Below are experts of layer 2 (counted from 0) of a mixture-of-experts language model. Rows are named router (the router's row for the expert) and show model dimensions 0-127. Each number is 200 + 20 x the weight over its row's rms, rounded and kept within 0 to 999.
After each expert's rows: a language model's description of what the expert responds to. This comes from a sample of Wikipedia text that the model never trained on.

# expert 9
router,195,177,185,241,234,218,184,215,239,170,226,234,204,217,237,204,242,167,203,198,202,215,184,191,226,176,208,154,211,192,179,153,217,176,210,177,197,186,181,189,203,192,222,174,196,193,175,186,172,207,162,203,193,182,178,210,211,214,200,208,173,223,185,233,195,192,209,197,215,177,230,193,212,171,176,204,218,217,189,180,208,213,200,207,188,209,202,181,177,169,244,210,193,214,167,223,212,223,196,199,225,195,229,200,173,200,209,166,218,174,202,193,206,195,214,206,203,209,222,212,208,222,170,180,189,174,176,214
Description: Verb and noun inflection endings such as -ed, -s, -d after a stem, as in regroup-ed, draft-ed, example-s.

# expert 1
router,183,175,184,232,223,207,175,212,240,163,212,225,214,233,236,186,240,165,182,205,206,224,193,190,228,178,216,165,215,185,183,160,216,179,209,173,185,178,173,176,189,194,214,170,181,194,180,177,169,200,170,217,183,186,168,192,205,207,206,207,172,227,180,232,205,197,209,204,219,169,215,197,206,184,170,203,219,216,181,178,196,219,212,207,183,208,187,173,177,187,234,216,199,214,166,213,199,227,210,208,208,205,218,208,177,201,193,173,195,187,212,187,215,182,212,195,190,207,213,221,221,212,164,191,186,168,169,227
Description: Short final syllables of names and words, often foreign or place names, such as Tlaxcal-a, Tsuchi-ya, Mum-ta-z, plus directional words like northeast.

# expert 21
router,181,181,189,207,213,229,153,221,241,183,220,212,214,224,232,189,237,170,200,205,194,235,194,201,225,182,222,162,204,198,196,153,213,177,208,182,179,184,171,169,197,189,211,176,191,179,183,177,173,209,174,214,183,208,175,202,190,197,206,198,168,228,160,220,224,199,197,208,223,166,215,190,210,180,188,192,221,207,193,179,201,217,211,202,177,213,197,179,180,190,218,199,201,200,168,210,193,236,215,202,208,200,229,226,181,206,202,187,208,186,193,192,214,189,239,202,194,215,199,219,232,216,160,193,189,160,176,236
Description: Opening parentheses in titles and figures, such as Willow (TV series), plus articles a, an and the word as.

# expert 16
router,197,175,202,219,223,235,176,210,198,161,192,203,212,189,191,213,230,205,193,220,231,203,219,210,251,209,196,197,198,211,207,171,208,208,234,156,199,224,183,170,177,190,240,190,182,192,201,165,199,198,211,215,198,209,222,188,203,191,231,194,199,196,189,217,184,182,205,182,237,200,197,196,213,209,194,190,218,219,212,170,236,204,175,217,173,177,162,163,198,219,216,192,185,198,178,182,183,224,185,176,208,225,201,207,166,178,205,153,172,173,227,221,183,221,201,227,168,207,231,194,172,207,203,218,181,171,181,196
Description: Coordinating words and commas joining phrases or list items: and, or, but, then, while, than, nor.

# expert 3
router,186,163,186,211,229,187,196,194,216,180,220,269,210,218,228,170,234,165,178,191,201,215,200,211,220,189,205,168,226,188,190,161,208,185,204,183,178,186,172,195,199,193,206,179,187,197,172,161,172,208,163,215,179,182,183,186,219,200,205,191,179,220,195,228,218,202,206,178,229,166,206,218,225,198,171,216,195,191,181,181,205,215,200,204,195,232,200,176,180,190,223,195,182,240,172,218,193,229,192,204,201,198,218,210,165,203,186,166,198,192,210,194,218,171,205,207,205,200,216,221,226,210,174,195,192,170,166,223
Description: First piece of a capitalized name at a word or sentence start, often non-English, such as Tall-ulah, Nin-mena, Sch-ooner, Xu.

# expert 4
router,170,175,190,213,204,203,179,209,231,154,220,210,213,226,232,173,241,169,193,197,202,226,180,207,227,190,213,167,222,193,183,163,211,186,189,180,177,180,174,190,197,200,213,163,178,176,183,174,168,202,164,211,185,185,180,209,218,200,207,186,166,225,168,219,221,219,198,178,219,167,221,200,213,189,181,209,204,207,188,171,199,217,220,198,181,212,189,181,178,185,233,207,191,233,163,203,203,213,198,203,195,206,226,204,167,191,188,166,198,187,205,194,221,182,211,194,209,199,215,222,222,219,168,199,189,166,165,229
Description: Short first pieces of names and words, often in tables and lists, such as Ak, Ev, Jan, Ku; also common words like well, way, zone.

# expert 20
router,193,159,207,208,215,188,205,232,236,152,232,224,202,209,212,188,208,194,174,187,209,225,215,213,211,180,223,148,210,187,181,181,205,199,221,197,208,191,168,166,181,210,235,192,203,214,208,213,196,213,183,185,173,188,186,215,210,182,190,193,204,261,176,210,224,188,208,213,197,186,217,229,238,184,213,199,231,217,213,202,229,196,201,188,181,206,217,204,172,204,214,227,207,182,198,187,176,225,189,179,238,209,180,206,201,230,192,155,189,215,199,219,220,203,201,168,201,202,218,205,183,212,180,160,223,182,162,203
Description: Nationality and place adjectives or names after the or in lists, such as Swedish, Russian, Portuguese, United States, World War.

# expert 19
router,201,195,210,262,225,195,168,216,238,173,227,236,234,233,218,206,246,181,185,201,209,221,173,166,211,192,206,171,221,194,184,177,218,183,200,162,209,189,186,180,199,205,201,194,200,204,191,191,179,187,169,225,175,190,160,198,211,208,200,189,166,217,180,230,183,206,194,216,206,185,217,159,200,176,161,176,213,215,191,176,183,207,223,195,194,188,201,182,198,203,229,227,203,226,176,229,221,213,186,236,225,213,196,195,189,205,172,181,202,198,186,183,209,167,200,200,188,218,191,215,205,215,170,207,207,185,178,215
Description: Single letters inside acronyms and codes, such as JTF, SRB, and inner pieces of names and words, like Rh-y-thm, Luc-y.

# expert 5
router,187,171,185,223,223,206,174,218,233,162,215,221,214,230,236,185,239,164,190,196,197,222,193,202,223,182,214,169,219,194,183,158,219,177,203,176,190,177,174,175,197,186,212,167,173,195,181,174,169,206,168,210,182,186,168,190,202,212,206,209,168,231,183,232,211,200,210,202,220,170,213,200,204,185,172,202,214,215,181,176,207,218,210,222,182,220,186,172,176,186,230,204,192,214,168,217,207,223,207,211,206,203,223,214,177,200,194,163,199,188,208,194,212,184,222,197,202,199,214,219,211,210,162,189,187,166,168,229
Description: Opening pieces of words split into fragments, such as Cop-enh-agen, F-irst, l-uxuries, plus GF column headers in football standings tables.

# expert 23
router,196,179,185,247,229,219,182,207,232,163,217,223,210,231,233,197,250,171,202,210,204,227,185,188,228,184,213,162,204,179,171,167,220,183,215,163,184,179,174,194,190,192,209,172,194,199,187,173,172,207,172,216,179,185,165,217,202,221,195,216,171,218,186,224,205,187,197,193,224,175,198,186,195,189,179,196,224,229,190,179,187,208,200,211,181,203,198,168,182,194,228,214,179,210,167,225,202,227,207,210,208,197,216,210,186,193,183,168,194,180,209,189,215,182,217,198,193,190,211,217,213,206,160,195,188,170,165,228
Description: Final pieces completing common words and surnames, such as -ly, -der, -een, -ky, as in Fift-een, Jabotins-ky, exam-ining.

# expert 11
router,185,173,182,227,219,211,172,207,237,158,218,229,217,229,234,192,238,167,190,205,202,225,194,198,230,175,216,165,215,192,183,160,223,179,207,176,191,176,172,182,187,187,214,170,183,185,180,169,169,207,167,212,183,193,164,190,207,212,211,207,171,229,185,229,199,197,201,203,218,173,213,200,202,178,169,204,210,224,177,178,207,220,209,204,184,210,193,174,179,184,228,220,194,211,170,208,204,225,207,212,210,201,224,215,179,195,194,171,200,187,208,178,211,191,213,194,185,206,214,220,214,217,166,189,191,168,166,230
Description: Column header words like Votes, Total, Result in election tables, and month names in date columns, such as September.

# expert 2
router,151,192,225,202,189,207,192,217,248,171,216,200,208,227,237,210,222,163,192,187,222,211,189,181,228,182,201,170,216,212,201,156,210,179,217,172,208,158,180,200,175,185,186,164,194,180,174,166,160,213,168,216,168,194,164,200,219,196,212,204,179,214,217,227,206,218,192,199,232,177,213,219,203,202,178,205,202,197,200,203,200,236,212,202,189,213,181,186,176,167,229,202,200,204,171,197,193,239,206,190,207,216,207,213,190,194,207,181,200,190,235,197,210,200,195,179,185,187,218,220,212,220,178,195,195,173,163,227
Description: Capitalized words opening a sentence or infobox field, such as The, It, Born, Starring, Coordinates; also scattered first word pieces.

# expert 8
router,199,197,182,199,202,220,173,187,205,184,188,199,195,219,206,222,225,177,189,234,187,200,211,203,211,197,218,210,197,210,226,173,193,167,197,156,185,215,212,155,222,196,232,212,162,182,216,176,200,180,209,231,197,167,150,210,193,238,225,206,202,194,180,199,183,184,201,209,181,210,215,172,224,190,196,208,182,225,160,178,192,211,220,214,176,212,177,164,211,168,183,232,176,189,200,178,178,231,209,200,238,204,245,209,207,190,222,191,191,197,189,200,162,234,199,193,191,208,225,224,224,180,174,208,199,213,225,192
Description: Periods, commas, colons, dashes and slashes right after a digit or word, like decimal points in 2.94, the comma in February 12, 1964, and sentence-final periods.

# expert 14
router,204,208,169,198,213,209,208,196,214,160,210,200,186,200,207,200,225,172,200,205,201,240,231,220,187,180,217,178,216,193,193,146,234,155,212,181,170,165,188,206,205,201,216,165,166,223,172,206,183,213,192,219,220,216,171,171,212,194,209,205,178,170,205,233,221,222,200,213,192,194,226,189,179,214,197,180,194,223,173,162,179,202,197,224,216,219,212,187,170,195,204,224,226,198,181,208,224,198,214,213,211,220,205,204,189,174,209,186,200,176,194,186,211,191,240,194,208,225,216,185,189,189,202,175,200,136,191,225
Description: Closing parentheses, quotation marks, apostrophes and brackets ending titles, quotes or possessives, such as (1999), Stable.", Federer's.